config = dict(
    d_model=96,
    d_shared_expert=128,
    routed_scale=1.0,
    balance_loss=0.00481,
    n_head=3,
    attn_scale=0.177,
    decay_shape='linear',
    dataset='wikipedia_en',
)
Below are experts of layer 5 (counted from 0) of a mixture-of-experts language model. Rows are named router (the router's row for the expert), up (a neuron's input weights, with its number) and show model dimensions 0-95. Each number is 128 + 24 x the weight over its row's rms, rounded and kept within 0 to 255. Numbers have three digits each.
Before each expert's rows: "comes after" lists some tokens at least twice as common just before its tokens as in all text. This comes from a sample of Wikipedia text that the model never trained on. Tokens count by the router's weight.

# expert 0
comes after: "\n", " |", "-", "|", ":", ","
router:134098134135134124140120126090116127155160162100123171139114137088162117111135103109155098176124138129176161120118100133116151117145130100121085112091122142151114139151105144108127094143132158112179197125126117146196106103128142118118109143124101103116146111117134144129087137133150117188
up0:139080147158142084126164092153119154098109163101135104139108101144141122134130129149090121107093116143131126113113172169127113142166125144100132139110157149141117149132156160101152135085154140089152145161178133122133141096110120087118158101122121126156098136124086139115175120086153100122
up1:168106154112105118085112086102148128111148139142103120077095151092154155135159144176117127148133141121134152139143118085142151151097150152138096133162132074142165151129163142115149113156119107108124149173144164149128101119103090097105168117163135132152135136112124117138117080131138122153
up2:134133112140138152141118073161106142154111140081091107148129131142140107132146135111127113137154134135157116152085145133138148134138144139124101097145112150117148124128139117109104084124109106101160183152113090155058125113102116084134155163103114136119150134130149167145080112101076159149
up3:154121087151116105111140159099108109099169132163122150143134121133078131144097129084125067109115145112160125135100144104120139191109111137158117126150151086101124151143136108108126090106148092156112144139129098150104139110148102105143163104110149123143156137136157141104093154181117144126
up4:148114122140111122119099102113121087154151132119103125149159114153145165163167116099170129148083131105130133157135119110118168189156097129111137115114123107102156105116138114100095045079141137137114150131118123105117147141141144116135154162115137142128137167128179160101127130127168138130
up5:132101089143152119156121146119096120150162118126128178102088134128141145123136132105136096154126049117116102111118142116119197108093086099075112086111171130150109161122145111095120145103138141113132137142126157117170137111143144126145124125127122105133109113163120150138102152151147096158
up6:130150117094148129141135138134143143132097145151096093092136091144131142145140073106147147128138122103137106115111119130120105119114109148072105135136143102144085103109127102086149165109172146126133138196175098151111101130119135111089135131073116120099131144110174141107135168127161118151
up7:155165094105134067166113097120128130096166131111128079142127165148137099134099177131148119156185130144156188123088113152129106152139160113104138104135149164136114132129102142123149116120086122111121132140178113127125153156129147122125154115127134136147158159131132150111129077121144101149
up8:116074133143112112152095110086169154132139190108124126145092099104115123124110135139129117133131124155122106112147093131091111157159122124124153155115157055108160106159129126139147129140107132139135138119113116171112147132132166126084156140135124081125120104097118153181162149105133169126
up9:134095120074096098143154149112125123140141144135121113150153135103126133099107125125123119176111128112143177101128121197124168147154144142123166111121102093121103129150102162143136126111106076123153135105140131078175135144132151118153137109144068159111115125110120160144098139156111105160
up10:119156126087132089126113121116116087151155143115154131106115159143149108173142118156053148098090159099157139153143121105151131098124112104140162104122128154107117087124133151115118105097126147179121155125130106179168111117144116131149117099150083112159164103121132133121117114120144103162
up11:134140133145116120103088179141118152107175123178134133165132112136116130105109131135152150129130106130134123111154109136103152154070121143131079145125117082149110117141136150170157175106120123115102129124114131098185150110092114132102130082120120109160153202132139112130131128118115148093
up12:125152159106109114136111152163108128132158142126105145107111159095144155106123148133116104143111164070137124102159163096128126126125152145148092105174117163127142083088056120159110116138131106146124144114094133074152131104121095115138138169132132139178146119123142122089148134105104117143
up13:165080119127100102149114150100153066151134168120124134151133140119125122145136149079140136117175115148155115120144148124116117122126113150160115105126169098096127144142138130060102095125126142127139139143108174155075123142113129106091169157130136108129165185119129137117104102145117147151
up14:133146129160134122110172127137124139113095141117111159105138146150144140110131135080135086201150110121125123084130115138089136122116095105160093136113155151177146108123119139086169110156137125117162136176098104120160092128136134108140147098149089163099158112113099122145107168137152125124
up15:171120168151154176152136118160108139143158134141109178145096093119188143129143141142203115109127137123128108129117144141118111134130142119105135109155126139113110128112096174132127120132129152123083153142144122144122143130115126131112184122106103137092162128145103072107109090117081158126
up16:150130115097098098128163123149118133118143145133121140125140095134162132102177117095153114121138108084123167154106140104137109126148112118134167094135151099156115072132144152125086126086104125125109156157118100122181141176117133143119116119097134164169161090105098150127183142148140144137
up17:091121149138107157108118104103109134124133132133144125161089150112140114120159133183113066104102120140137134116177140137147134113116102175146111120171155127147096148135155122094146157153142154147106149115150121170166118135099152121075096106113176105161130140090117084117120131129144154139
up18:148092084105103128122113099156161136126134108109122154124167149115158119113145158155102119114089177118101151172129148138102097169128126118141144108148127149130197136149106116099141145138165104113121095119123070147119110117129113140124084124092124115129154119141114135157075074145128121140
up19:112127138113118161145160124143103143203133144105118109127124113155135170141097085069141104096157140118156131086116111171101145110108097135150111096131118118158123155105122116129123105108167161135141126177138109095110129113103136172130132157093095099116150140130131170136078132124131140124
up20:135164090162144129137206094146108110131118134183108137119081098140139076114118133062135152162080091122124109142092137121132139112101086126123127133133129146129153127154120123121144115111151155126099169159151127131143118111108091161154132089141143098118118153132113111144158114135138129119
up21:143096121142100123153094101107116131120092091133147150097122132123149116139113148131165115132152157145076102124119152132144186152128163105132172095140122107148186131121142110131080135169136117151147139126161111132100139129117131185142123145150087150119145150114189123138125081101143112116
up22:143115134088140121112140085102126132137118125125105153142125140116124177157116093135165149160139110090125076170149085116116147138131096152145166134115113085154170108134114132148131121067138141127097146130153140128160174122137139094127159096144119099123085112113125163110098143141147109180
up23:145181169139117169086155117127068143148162131131140139125105136097127142086101120123121154169109129133107160110142168092131118144099110107139146099143120156104105145121172116091100118152134128198114114144099154114114115136146140093123143166136135105130145070119112116128129137110115098114
up24:098148086164120156154174121142095126117130080113089130160138145124147071141146129138154127163093094138161188139152141133125110109154110089139113072120140105154105103120073148137127121130145138123146128113113115105131140118123121085101142131136121130149058133115093131122097140126125119106
up25:106090125101126071138119073098124142129138119128156135159109116090137125110144131125186117104148155143121156124153113113106134149145129146068118157098105060151110134067146119153142132085124135151147171137144122121158141113140122127154118134123129090157147144159086153106129134148120148115
up26:118101146106108171136140132112099163149157142139123117099119134095159159124132177097191140133103159105146143131147141147128112122118123074093116109116112145110141146106107144112112106117108154121091107145113103164094112084130116166126135116148127176148168124150184119158112102140107088139
up27:160105124098109091114094126167152112166135190143116129117141111132120190123142160151168123132120148101122150098149109135132134129150140160125133127098122099118152115196093174094118127128096154132082117120121099171153145132109122105115145076125116137112109149123142151152153149132155105129
up28:141119152109072150126113120141199149136156133114088153151116104115127155132167113132105119137116108141125146108137135131114167168158104095151080140134117147129093128139101130117143096093150110112128115120128123168133106116160119083148121170069091125175098129150138162141128138158141111161
up29:117187134120135106130139091163146132156098113135110146134131136086121146123078123149139092100135151131120126121100110150089150157123109133113132114153113157147174122140076097160149175130155134148148134131197122074163096099110162101125143125141125125122124151158152146139113141126138171150
up30:113101144131124157120140123130127112141128118140135196133103141111156115151140100170113151119138165167128145151126117089085112133141142101146126088166128135111139075121122064139119149114139123168098171113127077154166085085104135138116114137114126132117121132127166157111085143111101106141
up31:151129146115133176118138098126139098131128133128165137151114107069145125104142092144124137141124180117124120154169102145109108111111134129131159186098102095130139144113117157116127116128165127114112101114093152157133135076134132159114117133070122131144156079142124171152133140127122127198
up32:095098159131144126154143135144120111149106136120151123140131126129116125129172118075142102156159101098064109114116160114130107104115092148120133076140152151159091120140126059160114122112138127131125119169110155149156126098098103144096100135162132150134171115166139165142136133132146090145
up33:153145129142126154134194169113102107134146118084122160141101150113082131115166108129128090190148144120111167162125109078099137113108133119132119111130085112144173126089135120108140113134150151164151160139150135145142123075141156116099145136132141150143145115130147122131093144084107144116

# expert 9
comes after: " |", "|", ":", "1", "4", "2"
router:124137117099148119112137160145130136116127118090168145102124096114119124124158096108144138130133178119102121101155152146125139128135106138167136135135134164146101122139112130134141134113044163167171114142153152076155092126126132120090128101059073139137131107110144129108096117145151150148
up0:093115088136160126094133165106178111140147140093142137150098131161102143153156115129137125134111122135133129099157157127142127129127112119111156080110171111117126120118151129102161078136101148136153117156116098118161087139125156107102108122101151087141170107158124171139073130122180138102
up1:102144132091135154137166149174141115118112110104132142123120134127157122086146108135147150139083135158114134166106151121117156143110122141171179130110140075084103137152091125096128125161130131126097165109117109123145154134115121089118112109134097076116117128093112129120074106085102169107
up2:146103134135121113109137094114138137125147116125111127117152105132108158148151105146124168164127170143089143148086152113144117108134094127148151127130145144145115110163127141191147135129100130126183134155122145139091121161089116131164147139094094092161131172066154101098122159128097135087
up3:150081130131138161118165139115151129135107137152158130164127167121117145108208121096112113148145140135117127129152122139123136128078126097130126140153141094117127114151127123087103045131098117179150158131099105161139173134116144149096159098117108121113154129118138146108104103098128134133
up4:146132086139110091122137117101109113099116103124115104123105072111108109105153114123122160149117133107117137118110134104126140187158155109116110129168114090149173114165155087158153108158156128137127120141090165139182094114156118115076121106119136166120120114108151131123164127128177125112
up5:146142135141120154133113113094137133097114155105122129125110123130136173113099141085120186135117105137139120157090125102141117192096091130168126126113120150164176143188125136115126127141145181094104109152113118136138144132134093101076145117111122116174121102136115146132172093145127137157
up6:145133106121125118147115117150116140126109152121100117127139140089098132159144139101159132166091149149131112114142183150088161104151120104158148175101095142133147178147183130115116140154113067114130151094123136131136140088090146110105140116167097139168128096130177140139151125115116153121
up7:132190118165151158081150106145117140095146163133168110099102121096148185126112134108182128110142117160124103111121118146164143134153133119174128115113122129139148126126137156109141148144092131150139124172120112161110154094111141141087132112139150124147152094142128143130107125080126185107
up8:112106105106164110126121137123126140197123116143131158162112144151135133137162119041109121098104150166104113112121085138086123150137155146123146123154146172108138108097114086127149099128145132185143131091120129125165105146117162110098119138107137173118142116120087135145136128124120112127
up9:122125158141091089139146122076108140112145117088134157091146156114124116136121106143116150104132111139139130161101118191125140141107121120114107132181127111149105081170120130142168128139141113105101130133128101137087125123122102132101143122129108159113135138084170136105094138082062172129
up10:129127110097189125150147127160113137146156122063113126140119145136128137097073140123118113158131164109116142113145123148133125149082148176137122140133140131132134120105138155155166127128121143143141127112114107169190100115107089126122184171142121121150112109140197156119127119165108123138
up11:119163063134105130129112122122113127121112140044125113130118142115155147102131116123145157076116106085102158149097139126115124139097116101130147111139151112148135093125148171132180148179152157125131105136158137098132137161131149087123146138090104137154142137129166138137168172122124128131
up12:120120131135107086123169117137096106135130130122171118134123137143164128101159107164135141085075142092118178113139121125144132123156110111161134114126131092142145121175090094133102170115096154095114143146124152130140102124094108106111167158130113166108140120134109150164068103142107122090
up13:181146160085145108132125127128167129108161140137110111171156168114124129142116120138167099114094104144115118137116138132160155134135079144138121099116128126100123138143146111138125087120045094113140130151132128116142125156106134106145128101113087155131162155117196142114113112107096145093
up14:098141140139106091124140133114116162137102125146111111134164111113063106104133132133151061075124140140109117146094144147103155100124120156115136156162108144151126128140154166109189120088127140149116118160087130112130110156100156156106154132104145125157133148101107168117121154106108162117
up15:127114159168156135123137098119139134138146117100131135148127118143124107137155119107169112186111146100119086134135105127115151130185078122189138103108100144095094152152148141138121126092109168108142136110098110130188128129117104130160137138114115137172103100124178130101121111093100115113
up16:147133117098119105128150098117123167171149128129078125133119105139122111109140125103107153159139118101168142121156153158146124104102099123105104099148125108136111143146115125115133141107128207129163132149163133158198073112112115180129116110136124149139139172133122130097091142096151128139
up17:169171129143146138136122131150127139151135113124147153098165115114124142142164119145144143112145094104153117070123123175095145153136134107123083145106129043137164089136173144124108155128121134159116111123130071098140164109123111112110130108090137122134136155092142120146130151106099129096
up18:146127159139116124121101054116109097133087137139103133163129152150108053158148164106139126171123134112118137102146153168133141147152107134131165089179074159118120096123130149175152109102110113120152117093146104139138144149105144123122149136110098125145121110112110139117143117145105110119
up19:141137150113118136130145136118129141123157093119086085158154112115145118127095103123109095125092128142058082106128121137127097117157156154131150105121153104074107091106146152098191145122166140176141098151090126121162136137125103114110133124098097154117130126106113168127139129125152156135
up20:146146110118123133135145124121162120101138096107130135114148142171118136119111142078206102090129115120092076167143133163152091127111096146113149101121125141121146163089121115133143164123130150158147097121139143092159115106159135113115124128103071107115149119162163174131133103127130146100
up21:128151124141155134142072151130126104154121103128106162127153135101137125143123117096143186173121124138135117120174111123165081141121148144165141108168129169123119128133155159128124128120136098121070139139071139136120124101119138116168127118111093150155153081166075118127103134100102152123
up22:132142118124181100123106179112131106094114154152126182142135137120167122155154123162119094139176133157118090138135139102097154150157067125156142131105122130132096157161128121135138139126152126123148132164092118131129143118153109127136152167113131086085096121134072108126105115097112113162
up23:134111161131092135146154118100103178133132085119152158144112092119142090131085126120108157135156099139081121135136161167143176115098140131132162084127143121126142134149090124151134145127133167111121089148131152126125119138099126123093146138164089130098144179108109153108132114154178098157
up24:091124071145155137093133131124095100113124113113136125134102094138142153133107120154154131138120094138169153108131147143109137203156122125114153132151120099171088134126135135112150132059131169159131139125131094103118150114157101095145109127092135097173137142138117136103145113122097169105
up25:123149132134086132078153129099169158129200133118105117143157143119162114097136115127142150124112136113140166113153134113111141101114142135131165142117127151122142137101137108082153152149134099137144101122116137087165111170096179139140112138142099118149170087072157127096138107101119104133
up26:108110161132138126124168128123129120117094075139133167156118129131133091153137105136139061138129127122126128138196133142156177128114096158140149113141110113117127131138132128127139146157168104115160126133079115151113094082074163099129139146110136132172147117120118144065108148143106122128
up27:140139133128127140150130116146107137125161110103075118128092130125112168135151129121136158126084128140156162103154129149156152120079120154125120150116146145151109147135146153108184162134155116173128105122155116151126047114138098135089145114128085108118087142101144176127109106131150160105
up28:167161114114129146133110145103143117124123154109061152133141117149159146140123114158119177157104105110136158105147162139143138089151114109131120127140132114131128134146145093069091180101137138137113170153152148110115130161140136122073104141091123126139145171087116139151177129114160108117
up29:106105155125082137086104105104128126129094090146143124132119113156112134145136106126152105171087138128118114135091135185132145162143113134144130143129144142113136151111117144179121143079126135147151137144151128104089163145133152107123120104088164130134130164127142149075070140187160146117
up30:111140114115140128148159135114120169151167107204145103143108143115122112112097133099142124150116122123133113094143132137138183169126138125132160091149126125129092142150096081099157130166162130169131116129107133124115120132157119099140131106105103137140102101104097114142124208085119106124
up31:151130092145128130097117157121208108166127119118124116159120146142117119116111100188116116158095150143097143145128148136139097144133088127094136103133131120130165139139107144121141150130167098126142116138084121141160100110137104132151100125141107064148171142136165129147152136113140135066
up32:088132123112154131129106186148125165131118130092082138131157146127173143125119123118137135136109134149111148110163127145165152109118133134158070153154141135081081134133106093133161146153102120126129148088127115112097103136110154083114117142099108116141138137122095166173090148121104179130
up33:133121173163094104097136151095130108112133128116109134117161092129117123125109126119129119120154173135086118178145107124116131144115112128115104143146128100112125130100138134064176128127125142154122141195099120135115156135157130163156152127081081171086143143132112134100129170093151143155

# expert 8
comes after: " the", " s", " a", " and", " in", " \""
router:116130082158108129137136093112118137118148180121140122080156129123081149130131127133168113124101120115108127124094153172126130106160143101123125143130175146151101148147099158149159151154123105123117171107101113114154097143176148128104152089091103090081126154077121113133142106134145146145
up0:084115102159140145134106152087093109103114151151123124096138142138109182116139088160128094162146104143159128135088126114121146154135134142123155137134138098124117177139091140116149121110161113133151093135077144145146149115151104130088181114098097084106141177118148168137140147128118135123
up1:115149082107146101139112091124161096151136163137174117064120148116139171127159123129113125143124073087120121182137120131157151122116160123134134154154115144141118096163124141137133176117143113118081132139159109152108147115120137167138113091109132106130174113136140096169126111119161103136
up2:126175125144057125158124126088067121139160128113121110172149129117112130105118126159116142142089135110091109175128159122163163116130071143140096107138117110146130153151081113145146172157122108123123133110125149148152135105147118151158114118119133087103116145142143130137177109136166132131
up3:176154144123149126158080106096147138133134122144104102069151109105102132124163114092127143135109134079125125127129108100159159123121133117135107151134120142169140156123109165166129136105179099115096086165142124120173079115175127134131148118153133107095129093100146141138158104112113131145
up4:146151123154124097132158111135107152123087099115167105114134111126092186118134125108183126141119145109110149107088132094105140106173132115175155110126073168127138137138096092148135173099134127120085126178113118151104144117109158108117131141118107127088155123109123160139109098131148123154
up5:091097123156133123124094150084102122123139145130125096149134154134165127095103143131108146125137143134112134121149141191181089154147119108115104157108185166151116124149082077110165139127139090109166127143103138124172146115131138136118141104126135123109131131144145121115149116148125098196
up6:144122107124151152167138103133111147128107141135143083125115114099109183102119125107153108145111114179128161126148145188123122113115154113118134132140121149159071124133096105161141123158122124129086140155169069081107141112191134143164089128118105102108128121118116127124159111126127119155
up7:090111132125095141120141151088125087101121135122187161090108164159122119137132129144165086125116122134105126190162175128139107127169115098110133131122154096135118127122097120127130150106154101129134163128148130096126147142167121094169150132093155117140139168133106155122158102084160120147
up8:135162122140085120135154099158097131141107146136096088119144141128095163127127108100115172145084116180107153141120136174130134159140105114137097109170134138119128087154119146092147110181145142141142156122146148127135142091167137109088131106123081093099146156156086129111129106115137144112
up9:105120114141174150130128120142140115125105135146143110078154171130123157114155083168142119087102177134124100143140148160164152129133126120138131116130097075140113147193121144108173138116145096147120111129112115158138093145133112148107149107136090146114104142071145107116130121080131157108
up10:136115120135158146177138071140133141152114145108144092141120119116124170087132155108132127131099132111133100109071177132148123172126139141157111111129138146146077148121093102132100090128126101101099190140117123166139135077164145119130141099124082160113150128120128154136142110135127143155
up11:109112142129113101054081118129142130139157121114131112097173135132099188146140092136144147139087159124122142126108122130145117123165113099120101144175116115093112174115134122112163145133123145142095164156097110099106121128169139117120144113157159093120150159132095151094112127159135150097
up12:133167105127107159120121089112165138113134161149078122101183175096141151142138132147145115138123116108132117121130125154165148097117134067143146106153104129106103104146115177126178158117107128128118105148066094116131105118141120125151124120166089153095097128125123139116135149094128113101
up13:167106119147158121116120118109137140090124135132159180087143170104108127143122137149123117125140112117117120094115088156121110148146138127087095074148151093150107142171129151099170146107136101150094117114148109126132162088129149092124143106092120126134174107117118134079131153101145083100
up14:106106113161105108149117122101115121140085158173152123123164123102110111160126107090182140127129157172124109111152124126117116125169137119168146138102179133123146147089160116168105106165129104120102149133159136114156086117123086120130117138115178114092170142162135144133129100113153117148
up15:150138173145115147134183093127128092150164156112147151132160122122125149170088120095178144140113112129117082141117107154147099123160152162149141158143124121118127125120154153131162144145116127147133122093097117086088144088127131143125131111160139133146089108104137113166135134129161086071
up16:073122136093130113175165144145128143085104115163145149115160124140118144128161118104159084117093096134125134153129094156138099135098157100131119109150150119128119137152087114161126140126148088089158138144081094114171123112147118149130091156108158151125116172135093137161143094123135115112
up17:113136144191138145147121126121094126148103164144118149111153131122143131107139100136163121138120120132149131117135102066131145160124147105136139115085124109141133111159118155074137174150172104145134093165113124126099180097112101139167147145132115103137094109101147175161096110111142092150
up18:151133071143143140157131110157101178077146146159147154094120156122075117096121145121159100160139143138131099122121151147149150126096129136139142105127095113128144132113091134160157125141160075121135140119090152105147112127117123119152158147110115118134076173079158157125148115101100138128
up19:146142134161123134136176098100160123103140142105123179161110117082141153134142102136140146128119120104131132120110138137080200139128112090124140115143165097140080117165139159102151161136152108087095156073121114088103116117120120111118107151147102090148155134143151145136146112140132143123
up20:134151107135130131164162124116151133125074166144079123105134107109146110144116086128116085097122122127125160104159122112164119188168112160123166118152181095140108119135122116147113146135124097133111112159098120162130167111131125095122133118116107106098096165109134124069150151127158132144
up21:133163082115137183138199082118115142170153168125113156127132098129079166112125115151125142085110104133121128165133135144116121122099137131124152114090183126152130135131132156130135127126108134168107138141088131128155135094149135129151132108103135090087140130070092121135114110148136130137
up22:128112133153116136156146123139147100125147156120138093140117124130147115129130098096148097130128103086090175112120140165078127173133147082106151095088116110132101176127080117173104114111156122105116119149095136113134121128157134135122141142105161115082168188120129147106151150156103131130
up23:138152154118124123136141146114107136119093105103145162152112099125115142138119109159154109143122121105120087129067130109095120144174151129153151112149141078144116145105099119211151150189138131151121130140130167104143114166142163096128124117101120136111151117095084125151163118120120102110
up24:149144114180096120088144106116133153120155160056123151146155133093121115114144133122101152114140118136099125109128147090152108117136104083126162149148111164109129125168155127160156128155098114147172147099132131081115127101082114142125154138111116137113149112148109135131160071095156114117
up25:115138100144088109089150099109113134096095186152136109109141154158084153091169128082124113140107162138147127106119132166117159132135152094110107137142156131156122163110180117158141166121144110106104142137144112135113081136122136110099109106178121138119148144161158123107117119091109142148
up26:077100137144133137111160116111123146127155150109176139139122152099101092148143113138130115134150164086102169094098136154097145136121133113121100127105186111086140162111117151116166115155119158099132162111071112119143142133157170116143145162153077152134147145102125130098116111145122122120
up27:119121117146130111108067073089146124150184127108148093106143107110138179131155153163155155090122103152122109124124103166122126146139171131141167166156129104125122144143128171168122121105177142146143107128112114172157128137150149119097161125145123141111104104088096130122140127127113130140
up28:126118099151105126143128103177093120116084126115142091106167167120104101168175103138127086129137125138097116176127155181121142142129105091149134178125145109131134119172150109061149122126130129130126128144146125137099135140137118115136179132094092137133148073132141109110131140116138148136
up29:128108077171116113121106124076133110124127162180127137154130136108109102131117155129166097107138113111108142158119171151119138111116141156149122133155157121144099136154100155133156120156128139111087127156123117098156092133131108113114139109072144119070144203122122108144116139129099134168
up30:120131083139129112129115088117082118132113115126151096098127156142081092119124107091125128131134136121117103093143125163102122153147123167168156170152135148144172147131144121131154126109113132142103097091119103143103187112076101136120161153126117121112143127115192095107121147103123090156
up31:131109118184138146142110124135104119150174170116177104108146111095077138164118089152116135128077121107104143145093176140151122109137076140132121125132136151125105142123128132138124134134151092129118134133082100089096108096147137128133121156122117098122141165053098118132107136134138105119
up32:116191134150107131168112116180097106122118163082091114092148151088101166122136132146156097117128127139116097139118109132125126143087147114151120115130142134152100154151111161121145175120124114127126167163123161191135149120115129155137148095106153109114134116166117143107159169137144135154
up33:107079139183129105135112143097105116087114130111178151152110147083116131127151095103141110141105122122128113124119125154118136122153128115140128138120150115105090163158084142092138121137105129065128112094091137161143097120158181125134192104100140141102120156115143112162130144142143146119

# expert 7
comes after: "\n", ".", "==", ")", " ==", " ="
router:110115100046147153124129132148131109123120144096081142097141088133132142091143129138175148123105130174103180137125145131111122148112117121129084142116164130162163112130087125130144180092124116155118123134125119157110130104122114092119179090142135143156144144134158094089118137143116124108
up0:141057121082155125127135112136146131134141108137155121144115088125140135110135106146107113162101138164110135130146169155116113114126113167139128142117142134141121157098135099131166194153115165180167112137126084110110118109120135110138151170140142172149102080110076111107106119131115123137
up1:122117112088137118141171108164159136117122165098138162124167101132144126108129127135134128064093112115096099102157132162130104121106118154137146149116114105089125105082152093128152144101181128112162107122132121114123094102140147085126129106129121116141141092131132201134133151130105170152
up2:169159167119070097104138125107156128125136137128095140125184116159145143142122097118165144138096123133127140195156166115100106144150145155146128114129137153147170136133157111124135159189120130143100118143112123106125155109111124148113127090147130126171116143146165077125132091104118109113
up3:138146102088115157141102141142130147130093132104141124131145139145120107171172102124092118127125140127131156159123185108150127165125096107125125140119158139117108149164143071135113123065116094163132111164140104104137138113093068154095150114131120129169136142123129091118121147094096134088
up4:130117110130123106155154104134089091124128116158101149134129073133141167066143151148111139144085121118091131175125162116146102163097077122150129126138135149162145143160122116129102151137156131123094125126124134163103118169153153105111124077117137096137142137098119104104177114170120142145
up5:093097108108130166140112136131114141100086114116170083113096058129144107138119131142128127146120128133140092104130141125118105145179139110136163115135160135126126129079120153144154198145116172139155136126170124113120120082131160121139110090146140115151133144152171120166124146113157155125
up6:173138140122159077126132166148149166081165161141115127065145138141139113113104173123183080157138125135101148132117143151152130133108140135138098118139125110081143150130134118113151111120163098104104106128112093108160162126114121137140163106119135144169141114145134159157157130137108089109
up7:153163164126080110119164113141113131119096149101115145132141063166125117114123101152142144145110112136099179123087122160134162130092123069150158123119149118129094136147086127114156104097104082110116137141131166110147118173105111165140129118140140111129130153149124103117157112145112124087
up8:126125087148088124127114118157118149162142075162076129100152154119118103152136153117132128131122109135104155127162143132112129156101118114161152165095120137177169126092179132153143171115143084170093131119097120110149103140115113117133151107104115107132104113141113079118090126125126167114
up9:123121125171066127135071160182160135161145127132150109142112151105112112111126115174148124135131072127127141107116117126118135134140128167126106120136122147101161123122115110133159169086122069104137122112109111140144127154144145137087120110076146102114116154119160075150145136087132118131
up10:137147131112150123097131139178151096127147102143118156130108133119153113125139113135134114127110113139100113134088150115184079094151149105177160129129155124150111138123088126124122131093153099104147149164161109127154129128142147144176116097137173178101147129141083123148115121076146106083
up11:118132100122132146129153136123157132129137125111143141101111138138181116104112129119144118124156112172110130157119116122116145120086152126148047151160159106140099139098106135080159179099119135154146144131101107178147147141111130083138160126136087150136160137123117120067149129109083108125
up12:133126087127142173167135130100144118138109133111090142091147132145163139110149136139159150108133151121099117123136083120188114157104125204127119079169129126143134135115134169122174107142165143081113106124102116109104117105132108110104122104125105130134127098109143172079137120145141125111
up13:144087127137095136135078162119113095107142152169096132109159124129114136134157140111158144171163133125120134092110112159130091115149155129131136119106158121093157127125129128101164158129144144164141084095112134116090138142124128142115117144126102105169121142107143164074192097139132134079
up14:103142117156143150089146136116161107136134140135098147117093142153170097099119124125196119135114123134086133144142115116137131168092105116111099126126111083115092103104127167106139157134125164146192141135097123160139127129072143115147126147135114105125126127096165177149128140074132130141
up15:154139167106136147151131113108140118127153149084140126126151163130121141123137169117163120169151132132064144124122101083096074159140090107152175125122153108126139124131138138169110155105115093125122122106125121162126100157108165154140145109135107104194137162136144114106134131119081138147
up16:143156095119121160143136089128063132124114123136097107123152067128120098149164075095158106145140125140123146136105125130118115184159139141159133129155134129150085110139155143163147146098146119127107147106138108134153185140146135153116135094130086156117131134109126091097128122165095160123
up17:080130109117138086083158108086140107157149108133114132106132102100072148118147169094144127115113137137130116166138138104153132119116140112136126147137152149137161142114113127158154132155167162137097092158122132150081138118141135134114185141140142137086147121118177121116109117109121200131
up18:130102111118133132122143128176105176133090140084159139095134162131137103111125142126177117145126115130121114159117131138091085165137175114183087115153172119154118079130126111127156096104105155120138118131146127133094090129153153132125142111113159148113149119113151119119099124109131089069
up19:141170123086115129153097169126107150106128132120115165183144081122129126106126137099152123121143115128111159085165124159126109099093123138151133126093136112150107137148117122134079168183126098147118099153138126133131189149166107127140160142130109159144106162100157115113126105109157158120
up20:111108138115147119126118121096122131161110112132090121084165119128128089114094173103141140123128117153146182112108139117148093132136118131167165151129163140101104135135142148147173121115144139144114132090164091128137088109142163101151212137144123121147121142132115087094141082118144156129
up21:150089155090144104181132116143140117142176161148102123109152110168123116091133116140141078113147083144133161125132121123150132124090152125131173131168154129111115136091140101159142143149098093138112120085131092115125152100118172100130108141108114127137112106117063121099140144151121161129
up22:159151105131142142148117117147145154112139142093120089073098156162118150154159147142122131157063152160082145134095148151132118107098116097130107125096131109168127121117156166133150141113135060171143139133142098140141140128103150131124084124148075095151137158108116139131133138126136121125
up23:105143138112141135125149149126115080123095156151115137157096120093169128141130114195134190120114110133141098126083121118168099131132146145122068138117142120173138121127129122134120149107111162103128148123111145173126142093117138112083143099135120132148099174126181104098148099122107106117
up24:128142146128161166130113117140141152168113159106144154140117082097145150132104110141130135136132127164110142100098104110169124160116128102051144152151156142121130100124103126117114121142097115126114099166079091118122157122170158094091119127100132137160160113088088104143162138158112137122
up25:099102106118081151120151120126093159130177065124114132184127113117142128132139108142155129152102148133121137140108096132108121114119125167108145119131122086117166159143148106148149150083128151133129142109148062130185133084107153122139123097145124133174149102147151103099138123147127159140
up26:111153119122104123148123113156100145107127136140130155132116137112124103143170105122155123157049131106138156108117163144117112166133148154183105172157125126091179124144074127109124151127109127135120132118139124123096143137128115136079073120113122093142138096164133067134136102121099118121
up27:119095101150108116124112132105152129164108150120162151163125147132124127120097126136155127175149128154120117157139121134164141149133140099075120108147160127104145173110091114094129195136104089171131153168077140106131103123115088143134124097153143166136132126144085152112113094118145154140
up28:103152132104105136163140114126150153119166107108168122125106141122136129110140109166111124123088112150101123119114098173128200162111131103157117127122115149122185126145128108136121126126126097156109140107150104131121134083142095157112171134133129146148139155125175107101154113080100097067
up29:168105132150146165169140104120110128130111112123124125112157138079120118099128153155171104127152148135094114121121122154098110100153084092140076125093112124147161133139089123150136150139154115121109151108110136109131134103137108144141151095089114146119152118128125130138180082164115068178
up30:172104169121161137173112118119146130153157110128097098119115087162173163122139083098134160141121136087153127107154098135121170116148132128124144165105094105154155138116156124110152158124116146114083126119141116135151131123092134120115115108108112134136174132179134148163092154097113142088
up31:168159090135135190094071148096093116116132151100065113172144121146161128099157156115186114113145097148139130134106151149087152141122137138131135135112130151138130130134175095132147154092113114163105135119139125117113106140112153082140120124121125109105108113125108128167145128116119097136
up32:136087127159155139092140120181131120118168162094123122142123119138120110104136145070150190147126114132115109097161157166110071161127090129137155092109130132107138133075138113139142142140106117145091141091097153117126097121122130181106141152131140119134171123128106115100133102140135122109
up33:157157082147112136130088128119096112122127101185124102107156101105139113129101136181126102130093122136099110122140105122113120129157128122138130118097125129144147122152140112104165167166142156117095126134108099128165134129124116175106132087156102169160094090116190136138158098113116103149